From a checkpoint of a small mixture-of-experts model trained on Wikipedia.
Training: a variant of Adam for the experts, 335M tokens.
Below are experts of layer 4 (counted from 0) of a mixture-of-experts language model. Rows are named router (the router's row for the expert), gate (a neuron's input weights, with its number), up (a neuron's input weights, with its number), down (a neuron's output weights, with its number) and show model dimensions 0-255. Each number is 128 + 32 x the weight over its row's rms, rounded and kept within 0 to 255. Numbers have three digits each.
After each expert's rows: a language model's description of what the expert responds to. This comes from a sample of Wikipedia text that the model never trained on.

# expert 16
router:105091182091123117110146113101124144130155080130136103147136152110126099082162108151121172122137170136108179178117100125135184191089119111182108151141124169075101158132069170147160118111096106127126059091112113128150122077141141158074181170121156146117089083092079145175211143160179149077154120183107042066146138162177103150114109126131163153153092140078127146061102133148134139155054161147125146180138141145090165104140168113181051089158164149099093157161074127164175127131179135101134106156176112093055162163152119026120138135125161127141149133180152196194151143068128126075095195102131142103134170143124140129113130113159100142091140119095158099128141170194146151117117111153111173163154092149145142109112153143124146117133107133126120072101094146119101133146106146
gate0:126126085105094103136172111200141172145112095118136129158088157099102173115080140150132150163075103109141120070121144159106107127066193183101088102098127088129088172110120152192101146091116158144119122084181120168136191092080127153161075141109165168083161134123109103118176162109090067127115135168200053141104127154115148135074141130139134151184109128204111188156141178162173115092145086125105117149115154090108151084156209137181125064154116133152111115139142152120122139130167179119069071095104092156116072114158123103146136101108166079126106070124103115115107134105162117100145162120151150121152155109091140167143065117087153192110158153122105140134144116147131147163153155174138081102140192104162180105095215103117079085090120101104109127143136160093164143118112075
up0:155131133125049150097136106116099128078117130184099087086145144146154108167149148121135106152134146109092154130093167078099142155129134144178153128111095197111138043129135182108136112162176102170130119144110119092170118172192183128130119106126167081155101090045128119119119158121182085142122144118116183120161122090097123129193148128149153118080117098109123078103155078167108148140125095177153127117049104126166136135078110163063133126109077152120092202132084123129134084153106180124149135183102113109119139157109103138180174123121113171171122202123096145154142162069136139138114071095051130125134094195104094182160144120082113150102047129105154152059108102115108111125078132142164138104121071159129098161192145126145130143167108147193123150177160118154110085135128190
down0:112100109130125125096129126124144126148170102060120104201069153124149141160120157117120157126125118109134116025141121093149190144129099102123125084123161115117113144120111186110015159123036166104146105114120152080109098115140129137106117142117113086113148133091169202095178158114144158110150153157192055098144145129136139117076108128174066155193117204120104135102170136116140120100096147122185070153138138127062063140166137155112126100115127154125123113124148188108052143133180099170110122101139092147140162060145174140046153130164121107103118082138165124143093165185119125127117180132055090094128115145079116102145172101110205096136150125134109116126125139116138161156142073150150125118153162124096173121064105166126102141114120160142123164097128163112177135072123076
gate1:139136111153163133151114074155092130186141152103157179162050084149068126113162172124136116101100159092141135137060127122137088176107122087159136137202135128118142142121136177046086207089132151119096101149172146141111126121113068144148155198165113169118127127196181160118171131182098144132149036192095108125099111152136134156096131092100103128167150118129126171130141097135092120177083113105103119166120151086107121142189141130124133105123115126181147133109122102153130091106191153078126112164080120121171074105147070110109147156091100172157154105110183149121126140099147093091126090152164048131149144155154153098088163196109086118128122108132065124186166077115100104163073104101140125108118174162097154109173080097190115087124097144101165114142117123137159132121162060
up1:096059138110133150141092062109128089211165178082114139136146043125090142133156135050132146096104172111099182149107145113119123128107141091089159112148080145115172143179107115124091152130113137143119076103135192124145157171185103112158106134142125182141161083173147137065141109165150186155146067138107096119094165192100153158089139114132069094155112079167117133177119125151115122144121151123134086085106113142129111075153190127098090158113099101150118169183124122107086123188137141138161131156125166093181128070133076130141157178137141199133095083160173162147156154117112103138154156114140103068130173178155156118093182121119092079108105133141059128178167104087201098144122077093130111184088155167098180113107098094152093138098065145122103129112132137139143106153125111
down1:078071119098109179124139075157138097116144181212112154121123129133151160093176103176146144112081147133039095185102102108060137140122060123118153102105111113145107146160125065143117085124194041145052108151191113170145172216148140130140132125123129154121090095169151158132095136147113153149116099120154154151096094104071168147165148128132106061118093172077150151132164094108164125115114091099166166148147146149199123100130153165128148140151120095132128196106169180092107131140163155093087128161134105114126049146144053078154134195092127147118104129164116128177168123127098097122124094165107095078078108067161137151132121147150070161123148121133113132173123125088169147150107106100067088161105099146128170116127155098099094169123095143120170147137129131153106118130137073
It responds to: Verbs and infobox field names. Function words and verbs after a subject or to, such as be, did, joined, begin, plus infobox field names like Date, Cinematography, Born.

# expert 15
router:142116165188090184153137136136097134137182145099131136124113117103125096146087108149139096160154095119072166146141123177177134119161175169094144129114124078086122160090157070134112178100127105133135078201102085141086143148114133143172084168121155096111129153150114104163105130207186141141184117140138170159139140119129115133133135207155198107123163043118112085103171123149124117157116080080142073098115091138110159139134084083090134118127138100141112130083193129174127051146090183143119192098132127109088085165150087108109086105137113132095105108115104125090112143113160126172124139153131152141138075093119090125090151099074130143204143100149105120084092129132166072083145161084092122095134130140064096096158105244188102122140094099168155159087088172145146135167150122
gate1:132151085043114150123114176183125151091149087140134156191117123118121146134143139128161127106092121060194115090138139102118134135089138078075152139131086127070133106101112058160167142075134074101152119140133137098120120132091117131161150131094102110170056083139110081107154099116168128118158142129090083156158120106138180117144087119082123154121077093132165101073171122127129163124222211118110053140147118139103148122182200129167105121101123170121108080106175096139129136117165108118151113131119194181188071110125110136144090108153117166072129176135121113161156155120175176074172111154122193145130065120073169147134122120120085163103062161123127183140147127069090132105141141159094092111149174154143154078133161153110106147162165106142144112161083153134160130152199157
up1:136112114097131124122087139117130115107148161159167118199123132145083153170130113072204126138085147043168181091141211103144135105143108137113152104125128128115115100135129090173144137060100124166121152207146106101117098119150135131154164093124092118160127123148098141128120096113164100110093125127091097127178177185132172074171132143101107159115087086123170102058133129131148066200159203141106059164163099110154137117144162111104095134078082163133117075190131100153107141144183094106146102144116149167148077155113097166119186146115077150151122147120137116152119137187189176071151161145080148130149077111096140110065099127117124134096066142118158184131138135077091091132123163109088137084139164178103176107146126142165065144116074149141091074151093146177103135127186125
down1:082143085143100143137158127176166099136124096140140127152111146103113113241166155108148105117107129129097107174149130103087147105115182163153228100097132120118088151129124119191148188172162134103137119136069143090153171136117157089106146163120153112148097216100088130163200120127079165144173169144143102130138138133077150108143116112145116125138096133113136115063172163150162154118122124117134117141144080116183127145109192110069099097160117165161119124163106114119135141111137143158109137185171113098094131098191118156122140139124163169120121181115127146123093116104083126128180115137095109160043157111112123162064069197124090098119048081151108191124105053069111134174143125126094188095151168156111141136123136145129122164104077087109119145126055128101147092067063111
gate2:100120115089148161137157117063128109160127075079189191155191161131084122062107125135144152190131122130075159147147123142140138140102075113130137151121087088127142121121136127162132122098130125140199144135150193090143112168191175192113152103125158158099144132167112097130163101114113129163074075151103087074162145098113121123144091172141088073086099119170125130134156160124166143151157146068166138093169128134045186138161072138135107093129177058112101109140131097173132118168106125163128128153187101079140147134128110161060090131073127132195133114180116145120055073094167126168143167140154108130136149105102097100113137161111133134099089069178173147119096118194170084128114185069145151136118175125074100108133125110159127144068109158141128129095174150148082151080075124
up2:147094106164158158140159119122086106178142073118147170163209167093109114096088116157185072186186145122040151128131067181103173089141094140152147107114119128124111147151135144117163113112148112124159153193111173101082154099160159179066116101085147126109159164161094068135112078157147117160090135124105138143157139100113138113145081133098100074072115133161196167135107144134081124179080120087140112110130064156107150129151066067132148112070211119104099134166137130158093123158082093114127087077151117108094158107161167123053094096118157166165168118165105145085103151136167132165137145179132120115102161100148086120138144141113185148130097114167118162082143143103130142110131115099112117110171187169149087098152077130106120139047158161148130166101166179135142124137078158
down2:105103131111100148145133157086102116117100121153102110102120121127135131097159143184127111130093141145086148113105189138144125155133106164162147096067128148121146102169108125102139078132068136164173127133088096067155178155185157143114149158171078160195153091143076120118197114144074095117142101209074104102172087113112072122092128084118116097135083107111113107107131108053135168158105078160162128123143127178146161162128201119111103097173100176111129088148125161110081087119142132153180102109079172128171194132183160241063128139104103132097078178142136120064124133173113163143133114162121128085145132097109148114098156109141138163128077151152139093123135114126163098108096127093134179160134154218133126101173112118079114166129155059113128161114134094060063124117107149
It responds to: Infobox dashes, letter pieces. Dash bullets starting infobox lines like "- County:", plus single capital letters or word fragments in names and abbreviations.

# expert 8
router:158119132107156183153059151172059171151093134141099126119127169108129162153096166172152126170119129235105126095130131135141128171120182096084115106115126159129116144150096150158118140145108183153126140153132110106126098168103184152115095119128143115142154107183202115134090116190128140093104141108125199169178159150024139169154185149198122141113115143099079128182135138179150119155130067101146113144146096131174074131118115089152158092178137079126134094125127112096162174064137167122129138122102113080103150096083145131152152131123107106081162116147165176145078129131100155147103065174171151137177170155128101110169143160119123112130157114165143078093139179159188160105161108127109099053163090124143126099131132175209107140121088091149135180160084148076119135152190115
gate1:072105134123122135138107151122094161138109120183108087190138156096168138140134169131157140160135166132099076080147158062110063102075152115164135140146061089136171124141122130148181101119194149198121129102130123084185107166157185134150153127143124111217113104126107060121129113084065204080156126164119130037125115086135111081127083097127148088138117109143149155174153056161136113153109147069193161129144141110193157182130119103064140149096093112120179097128138105114140157109160148132134088163144152124112129124112086144151167137071105144106182155160155095121141192130124131102087137145117124169089141156136092139140124108169106071126125146139118083142118138125128135092065109159087147134162117102115157091121140119136084052122128194190182125133150184081141118069149079
up1:134167114202119109120188105165113111106139134083134150103076085097103128148080159129117153116129089109045117139123117138127114131135130158115115142124204122102112079125104124108139136084085088116126096126124126122073225107141087126114110114078119208095109137114191142162149134193213113145120137176170104147109144149154071173078183141132122165113148172160103087110098188087126144140101116129071116078111153113082098067121150111216128095193145105150109131135142137193100160123186136115160112137158092100072123156141120105140161115180168120097111139129128195168128109139136071119220137137077070175117123125120144171071082138136144133115146115113113127104190080117100132163132162135155079134085186163148103164153131171097126110144132083079124150094119098134112136175131168
down1:114151100133136107105086104102159132114129125130098113074132101120096102115121091123152099124137105081150135102142080106145113144111103112119142114098168136123132103223111132151040164117097075134105145130155149117081085116117081066129147109094116157141147144166158150147092142164095180136160049133116089130080088118144146159103158139168101202089171153111116139131154133115148130075090170217117159174057112124143149163122114091183060088056104121119097155190148159090082158104079165159127109094124101064127138143141053136124159187104089101099116134134062119126141165134147108153120197130124100121113134113125158136152171113144142134072110111127190139082151117132087022142125156078112152112177144131112121128165083110055164107154125092109140119131103123202093088195129121
gate2:126119188121149097097127106143112117088098158130125165142172178112080118129125167129183130105166188123106156149105131142127130149126084100172126104097099113137138159109126147128111140084105112138128118059190096162080107104141136140137111106149171147151081143111078094089167149127150132182080055085183148134139073105110129124147157091068167039140065153143103176164124116175087099104125150135179157141153160132176161154065146125097102155096192136114056159090163151105115162137117120144059130116099153186176171102096191147091166112122156073123176143161083149130108141134152196088205097075101123072113124127140106091139167145070160149113134183163107060098112093168109092174132119142145163137125139085139121119151119129139104106118132177086124187097131083098158115103187173
up2:108140143157179148156096174174120155129073183102061105166129152124065161052050139083193163116154131133142122077125145151089085174119146081108149107128112118067151108130101160106176179123116154145092096087078087088110095156115144130146139131191131152115164115165099134124134140118151146153077142088145163145149124115058157125125154120166120108151138129099122170172115176141106125066140117081169100129136178160173084167079104118171125168063153093146137223052126116101133151109087138179123125128095097144133139113089158149144140177141150079133172109156146123070153174138147111077129121130101135189128153139120116107175169171091163085096127128127151072113106177178143149096119101121138162084117113114124179069141172193148093110104088131155092135038125089115150126110142120
down2:117154150117128111150128134103092122095128117115144140158084115077097111116090151107120173153122141159169120208102107137130183228179146117148128090115134160163141145138117219137104142066128172100115130100175068091081108096142164122134177092159162095172106123165096099176175143109136095131076137082154116136102135135144118191148149137114141115111148190162144195114106121144123162092147104171134108193134188080113172129133116075122097125151212036133153215147160098117139064184129157147126139161173144116143159065100110132097158121104159068119121144118158151113138142162107090126154086102132144118122117118154132161150147118145069109119156119122110091157135066123114093125142095116109109087173116138173116102110060196084198120160115112089142130172122085089138080069119164
It responds to: Paragraph breaks, sentence openers. Blank-line breaks between paragraphs or before == section headings, and sentence-opening words such as In, As, During, At.

# expert 29
router:100133120165116105138144134130162132141126082135089112132079111112080175073141073146154137139115113128209111110192084173118123122087093168099158100139159120119088107124050158113138134106140133111142142104118122095171109125143107105145178140117148195094164121121112133101150107112090123078158185073163133189103141090089087168105126113149094146152132139088130154137145170127189142096085164124129103095149125112110107141127201113134123132122136125056097149056124136059116214121112142107180144087177112131139131105182100127101093161136073139116109103147151123143122158085104092099147162140133090151136132163113142195145216160121115134112122129151176139166065110098128157130105154232081142166138088132103158138104156174099194056105102153145186102084208119081127078149074164
gate8:133145111106115165083129134139132141142155179164150106173133085190085156112092164116120130084135161122134143113170162085136140108091090130153114153104142161120151066127097132183093154147079143169059164125143087149123122128161146107096158120150102111099050159183118040172126129101083116128018135130164124168072153109168109146118051081190121110153056197099137163089137134129148117149118144093152126105131098113192134094109136133170076145185120123137125099125163122133136158156075147131093163132155132179093129142194167113052200115078099090085134111115167093130137138129083162160122153171136124135124144147125187156118094096073154178078105105135119166084140131103094125174128141117120175153147109094074098148134140133155121099165151163110144077144058179146135163120175083
up8:078130121111126103204110093096101161120092080159079101099161176047205122132153079135140115150089147143093133147104137130105147181135160148074161143154060100173110170128164144138166162176173137133194090164123164124103090133097128126145121137101143133154171120116132158106131134126183106164165134122102117092178097171102121111135168131088106096119190060180140098117128104195109128145179124167143137194127165143080127135141098141110092150056151106127191176115121088130124120108159112138159094123042116108176135118082084189179062161178140139123155176153097118154093127170121127083116155053122084116122082082103076075099126154154108112158099155110123104143126156160168138080095098112103091120108168138184122129113109123105178177132088090162097133116132088171137150150085135
down8:122134134132160134118113071076062143104109052122107097037124120129153091126138163136112144123111095131077123077088124144114111185138206133192151139121113116147131156111125108132158098112130113189079111120134159097119131164048065151074099184131118132093129134104132074093100155109153127110119169178133066145165129148074131140139154106079121098140115133132130121081123141114102161089137116242180079081052083102126135162114080162095116126166132146166091132142164112166125091119107171066130065134115099094133129170145140151075156185123142161114143183159137110143137125122144156109142154101112145105182152104113116144112156089169068139063150097142146181105152140132152097144185108070114160083094116136142114118080090107123110199139106109151114133218193118104146154138168155
gate9:089178090170084112127115111128109109189204113108112121162146091107187149123103057180144111181147113112115117134125096112098084109060144068169096087127092123119157099123102096081145147132140074144161044101114133080135111161109144090090168164107180133156127133131104103152134183083123118113075169174173185141124085153110180131160130104080097071078133111087122149126116105124114159185185125202116109166144073150107100121164103138097171111149112115109109114102132146149146132141101118121138162166135123152145116180111118099110155116134111119114155167086131139172098155142181099100118170135115182029036160131177172143122131145147160107174141135104095190128106145098116098214089149141118145110123136137143132211188122117148125195125097119122109080109102116138111173151139186
up9:167068167150148088111097101092171161094127111146154144118166153157128118130183101161125105061128139109119123116093137145167144136163063102186150210111130106187187169133181135137126069141084130153084154154109157184069185087105192132133079108185143126139123175143141131131085072122167144139153103113106117135092114149154112111111111160099167161143100133163153090164128112165081085100080112111111190116117172121113099126134139115137120125078165152159126178117152115169127073121099108178146091105101162081157148136129109161126101124113182194135122118110162173110128165154046106192159092136109087226216094106067101081106146096091112124150169086136125076111157144131137103080121116131147123139106084099125115139108100101119112100139148121121063172146127126178171093111118058
down9:142105133108130145049107156151174122125124185165210109095108123112115153105142123126137131121144149150154174065144124077103157073139094140091142094091107082090126164149145088178158149122123050130148137086089130139182099111143091123157125088119163107139042127145184115116122097169088121127116128116094122171165138124182152081082066082147109129121153128096141161186192130107161105154113148075104109126117167144152201129127111128144126114178174171086105183137133159131159184136165174163160122135156135159162143121070135141131125148167201096136103105113168113120135166117090078077103110135193071148107118176127171081093174054118120126100113109126117138131147180123183058135052149098122103161111129124138124151143105074112127156105171124151151105142067084086049126106079126
It responds to: Verbs after subjects. Main verbs and auxiliaries right after a subject or relative "which/who", such as are, was, won, claimed, include.

# expert 0
router:035095112177128142125134166129129126121126186159217107155139135107092082117132101113143141141159090152089129167100116105097120106120189107123122093165188029199182143165067114118121136144164119095117126141117163087133151134095153133126152107173118161135140120128091090135148149174141089093145113104054131148107095069155124126142144166106108081103147108123048195114078133149108165145121174177158114115103132139083114143119128174166148122153118147143079152130132100124086126176167144162127143111127161181108149115135138093119124130135112150108158147143052146129178148120072042119132104082139180081107146169063133107122099172175161125155108112155191116151131139115187171167139122202077131149140208121136121137099144124099071120112107116192119124145204128093087069101158131
gate2:119144152102137069124112147077109140189128115074151117047162135138143143072165097156154070112108131112154213101131082137091090091163126166153111148115116119157090129121097095112113178156127179136101103229078137084137109130123062157133139125138096139131145106138119140135131178138084149128121149159139192145136115144132114103156174133037136144108125114194148151208116087068125096143096157135174134117184079146140132179164039147169174156207151125142124116149180087146127092105075194183103121105121080160111198096186120099159147154062154117152149109137104130094117153130076139110110063103140112139114102106098085133128134141123150121135112174138078116077100134154124088109127111093135098180118151072090138173097092160107148149167110160117144120132156152141179095146154108
up2:108127130094137080189161121114133210120097161080108118132152121107159096123205114155116136065124119044168145070113161156122104131151150096112131099137111078132084125024128137129140160140102176165171146104096160141082151122119109117128121163139180124152107181176128161140099143147091195173168119127088112142121163127179163145146157148151144133156129132148088107130117059107116094235108138169107114199113111116130060172151120133135138114152135079209159163151114135104091162102144092143092060113124119106134147090081153079112160094114090124096104157124185176107111129143157073103139119088084178150062125132172124143152074119162106123148063129159152085106139144121116137139112148108161135159097125128101157090106140103144152186093168044153147076110186143108117126122164105
down2:125128182146167115110168118072168128204137082114080191143113158146131135143163169108134151084192106153153100124111146161076116144123098068131113167177165157114121157149134182156135086076181125119120087120094136135101187147170099154091114181131068133156116119118114118096123126162069117168138114121077071161158147181121091114134145045141063091069145098106139179102160078078117121135132127136091120146133155117124135092148132130145134144100102172113186082113057065133139116152125153112122180096117132117153113122174116136066160124112111094183154134125189137056119151211125094104144120121162159074066114133166141146140147095134111082136135117129150148070094141138127093182142108144093100088103153120113145130127105171084105146131046067053143042161108151121144137153121138
gate3:130077164106108154134133154167118155140093131135160110153135115145112105170097152040089122126155117146117153123113139132129138119116106100105121108102182128129121155159177166135108151043048132034103087112134123135081095140142140125201180090156131072140087089128157066123138126135117122103206120104170104110138127083131091122073158131124141102161089159110110149189221163151122153103172037147113114104101168158198110094122097150145154116132117177144137094094121019104134100140125131093129147122127166098140187093232112192139138121145184110078094136147147143131163170112098133091108120117153144113086178120148139168107116085125171169114117111153089091091161102135166154167151169122143113135162085162140180092100123155141112137137149155137127160101172111148079090071123148
up3:117128100112081097088115099087131158075152140140108145196097151131140165144125097097131177114122159119151088141097129113178089092115113065177108200164116108129164105090102134117078164168108128189086155098134081076090140161136146117124086093145172134161103202081175138097145144151161169174132110170219098193123182105140133092179164079144120148168065162076111106101104108126162171197138127153131142175109159107050093149139093128080121161095108126141119162115092151132161060155151107146155134127153129115112136068137119101163154137146128121087098174109165160105151108101144130202157107154055131115137137161163150097093174114160111087086126134161107082167115140137094066173127157157109113063171086127119120143147164129122115096106071076136064134130135111121135136163186140
down3:104087134156134154121129174171178106098109154151118180126143134107111043043126121057123121137139120142096073188166139148167101134165144085153165107119088167182137120174106158092096173180140126158121098146176114131142103143174079136137099092131133121123125132149088150086143143143089143113131125115138162138091131235052098192111165131121090127099100141112161145106175014141152121068054115160174060129175189169158151105168068125128147103144116082141116148114121116180129147097156071171152128158111106108128145186133134163111139157137152154157119111069152131110098096159157129134149169176176170114171098069161173129103127119109100126136148118105088124097123178104112162101122127152075161092098146212132128123146151148112094120174123142092102161114161141137097094165150135
It responds to: Name and contraction pieces. Mixed short tokens: 's after It in quotes, pieces of personal names, single letters and digits in sports tables, such as Park, Robert, Lac-ey.

# expert 17
router:138118121135103110185153130134147145134124116182180178105132083099059149109095134119125122118154151136190112140084132187176114091072174080151149058107134080120158143088098136141104093146126154109112151103179092183117171119072090164153074118154105120096139068143109164082130163113131158110151116174145175126131086139091148140074189188113108099150147125206125136120120088134114156155092128077125104137150147150165203149121086077169155115126166161142163114129134079153094093083184160100136033094157109060082121177207149160132093177118177080069120094123136119095133124127158156160059173159137076123126194090138119101148113134114170137106124127132129108139141132087065149162135165097125134147150084134118139093092121109126121085117098068103113128138203137098145120133175140
gate0:102128147116139116133117155058064152180158148099112145102144084157104137156085156167092147099147156159107156139112139109111123104059123149189079115162107112109163066131164132117104092087117100109116127150149125081144140171211146121140101104156127113170092139127123110187116133126104150115119119140184172080131082080141105132147130139112172111139148145170153142153191124140115107089083086133099099135115164128160165156116108124178168115186136176098078087077158062139089163167097152079086174204159165110109104128069105157103083087154100099123140176091192057173194125173139089090110095168079166116090115150127183125084200137169136132127143121132112092126173116167102146160119185117079138096179147164155144097175150121170119083124096117089160059108101153131098107125159104
up0:114146110069078094126150150121117165155138175110087149121186098176148086141124120140139124197147160151111132136108111139126159127152129120081164103087184108113127172179132102102114117089092044131103138082117091104161087143140119096129119113107136098129133139122121127149124073144144163134106118215117189117151141095081162129154156161113128114140096163169125140207148098138132171143120125156050153120145159131217163144183125147171143150174101157077077123114083103143128147120095153200100147144139144122109147141116113138104160068061098080133147144094160092112114120238174064123110113120123122118133098040117097192074197148170103097142138095136108054112140128153129133136170105129067117143141090153132187115054135090135119126107143084204126132071126132127121182122129134
down0:113159055130174091148148140105101173098127137143143133137083135167137102125170128107128089197078132119061161138121117178155158120105164111113142153162104042161134116134096102093092107123128106093123134149106143113091145131148100150155110135097086085142114065121137156148097095175115185152182124204086165142143144065113126180092143170079145145099163125029157147158111090139170171123135104114141099160154146122150146094130102112137123108100153148093080113149177114081134125110134129124122140076143126159105058216149118076153101123132130129051177115159107181110194153099162121048130124181109110125112122079083188122108136162154128116136118121116170142127100057141045095160101160198107090121143134192071156124098168163088077099172119139153161142121143105128162157116115122
gate1:156150176105116145115076138125100155094145187138124124040166156152103103123208117116123125058120193128162110092120087140114152152148168126086139135207113156112093116145094134143179161075073112054149156102116196115131143101087098118136122145137114126075084095176158181159115134148147147095049181127099130058098137168125118129152122134087104127109134132098089149103147140131118136106115135172080126120107080114096100080129083106178096129117101078139113127131129122138152130117116130138107129138079165161101132107153153128137183151144114137123150156128117222120128161171108136103116136139109095103154114164142137111078139148153171174137139111113179159202074197112186070135065159082135159109064107182076120139181078170199131186106175133109151157173097113109071142107147122
up1:111048142116164084117130140102125103124111120118129109146059143158154097120109114206155180119130120189086116119146153066104125104145136144150140152161133170089125139093150147173115127175165150145113095124167107103138155137126182096106126102056070161095112086124129130135094092080106100128165023116147086089149126101156150160059111039154140144114160162189164144125179150144155131165149127123134107143057034120145165141134130084099180177104172146101130097124116085163170112147115195079102099115142140112144127121085179162153074111182113112189135122135121092163103136133212114141138120144087207159140088133164128142172139144152090126110083128156178126099134085123083105117102128121112130115136190130157137086149133137073177150185155074134128104182099121135156123127074129
down1:155103147174171142137108091116133166106112148098192125149060146163178118135129089135115131182142103140076145156174183110184076117142102150120125106122153091170123148097103124088180162137163131125125134073124098180090162134150125100144155094128190104112156170106080147098130158157203132193115143119109099186112110087122127147098183159141103113116158135149095134078145103132110188141136156183177125152110110222131166149150106185111117114135171092101116105140077122148116137122162070163183151130158125100133189126092153086153136127097116114096120127083110152068119130135152189164081135119068160077125161084101111141118127134177145138117152111154104048155153133162084073136073181103114174167173138110093101123053169160089101121101180178138069145172089129111102107073131171
It responds to: Nouns after adjectives. Abstract nouns after adjectives or determiners, such as gains, growth, damage, and pipes after rank numbers in league tables.

# expert 25
router:160120109171115125105145117101127143166155120089175132082130113148182125138085205147147067173105113102070132192123162178133101065112205151094114120110166103108139112179090078069137118135114118090110141133091087097150127171124150120125126089119159170170118149072074136190136174144107179157154119131132173100155131067203182137106139189154168140149149162114122088135099137125126147070119167158141159008133132100124166125148109152082142166186076091147137171095166130185116170120117107135096111178192125130101161090110112104128110084146131107124090156161153158123120195113163144180130137092125158146136100104143158066161124128085127134164090089157105099101149131179082157121158116102112140128117131118110157160177210142105122126083103124176099088115090171159158117151143162
gate1:181172139096084111135083189129161152107116084142174154081118165130122138111167154133140140113145141096185162088136190133118160180120159141156144122150153078111160119113129157157115143144148146146081081097113114117107141112087160115093087110142107139120142102177170150078067098107097155148137056077113145082119098134166096197157093138092179100140128118099090106092156097095174132149096136063108177137164109073166082132127153180157163118169116121218130174153168072152138138069148165077092112156170076137131101081122100134138146162150119099160120111164155125093138124148142114156098078138125127121203121113167124050095110175115127167166089132175169192155099111152086098106104189124111132178141129125084092067125123159108083072160117130118106128128208138130088075091163095
up1:086177131136182099133117147162126063150120050072114151141189106132140176129084114131124118221140185107111101082087148118173126130108153124135139106141189090095129107161108145080124144086091148139071076141154090119132118141082109168093094189136189125135125178130104093152116137137081128103113161139090123126198151111123133082079133164126095125135136126089174129110086134130134160130107159151126119107115126087161160062068110099200130137133095140122164085113117179086075128094047120147142133083126129112121159171099064139125161165131105101127115121130179172103222103151172130122145098104166135183090151128125150148087116134118198087123179141104156123157177133207141170126114096135110142145149190124103152155096096151076120151153100173111139101080106143053112141183168160
down1:144150061094123116111130148104094178129200158110148109139117172119193127156135158113092106093130098115107059065084060116142144144127122091101128179098144117074165142147127115078107177150127128151153074166154182076122138109111179165149185153079090066104194078121093180173117082160170125135106121133099186137101100142172161173117151189103186180171123101092137106116119083101084111158167093112095172048152122148172162108092119073155164124168067177158151133136149080108091144129116069125137118128125131128144153132168108147189101104158097148133098151151080137095141141152122137120147114143147156137143130173205196110105079168093106131131152111107136103095108171075146083127164163137076115121165094147090113120136162124136114151128120129111099191128118115165066107150084084
gate2:094152092152126104183125129111101164162139151081146141069138086131106111099155160132167124164138100105140140110152163127194110181153112165135116200119154125103136056099157171157158104120152102086087142141118101122146193124131161120170130150145134141116113129173135093060128135177158163129121127126113105128090128085173091122117165165156168153143096096131128099121130065098121129146099114065122077142111053164089079074224151112119175133100142140112157103161147096144122088151136161083108120107157145156119152075189154099099194129087193173158076149156142193097115206076144117161105123134090126048141137078098163106027073096128139169101168166132097132109167118117095137168136137080149126134168146091092114095160120157114161151129120093113143147133127131117089075137192078
up2:142089151128132090125166124129140119160126117180100142150110170134159111163124137070089118072111097163144138139115145110149105165138176156135187151105057041119127131110187132145160112122236163056160068142118143184107190132128150140136084119083120128097062082159138181109093126147153151174195090185073148131086143140145061122085144122153117173142127171177151162117157076110155080172128160098173087118170126207110137128161157129153121094128122099142152069125171120161139110113127093074139147107164085142112175088082117142156085075143131145106154066153133154083064113110107110140151158141078139144152161091118115109137098124131141106084071090123118163084155068103102137118176148130155131162112109131114145150147130105085111133104175168146164129197094108152098118067140090
down2:159127176133134074136148080129149174077164127128149108148112073103119105041131060166138148085127144055133196157189145141141149144107116153153132147138176148092144110174134169128155126129167120095172070151147095117131166126065118120140128122165172164085038142111141140176153130111159123146087189162140212098160125061148074120138127148132107127051096128160083145100150155120170075075145185056107130152146101146051097166127113168125166089160134120142151116125166091147119136096079187131086108146106120128150182121136116158091096153093119135095144144195155128157088126098146129140123099125130183120124119177148066133108054122089073127109118103144152131118099094167147135102172144130150159066078160146147091131144088142114127143125091112125093113100114126150035139090136129
It responds to: Hyphens and name starts. Hyphens joining letters, prefixes or year ranges, such as B-52, al-Quwatli, 1980-1986, and the first piece of capitalized names.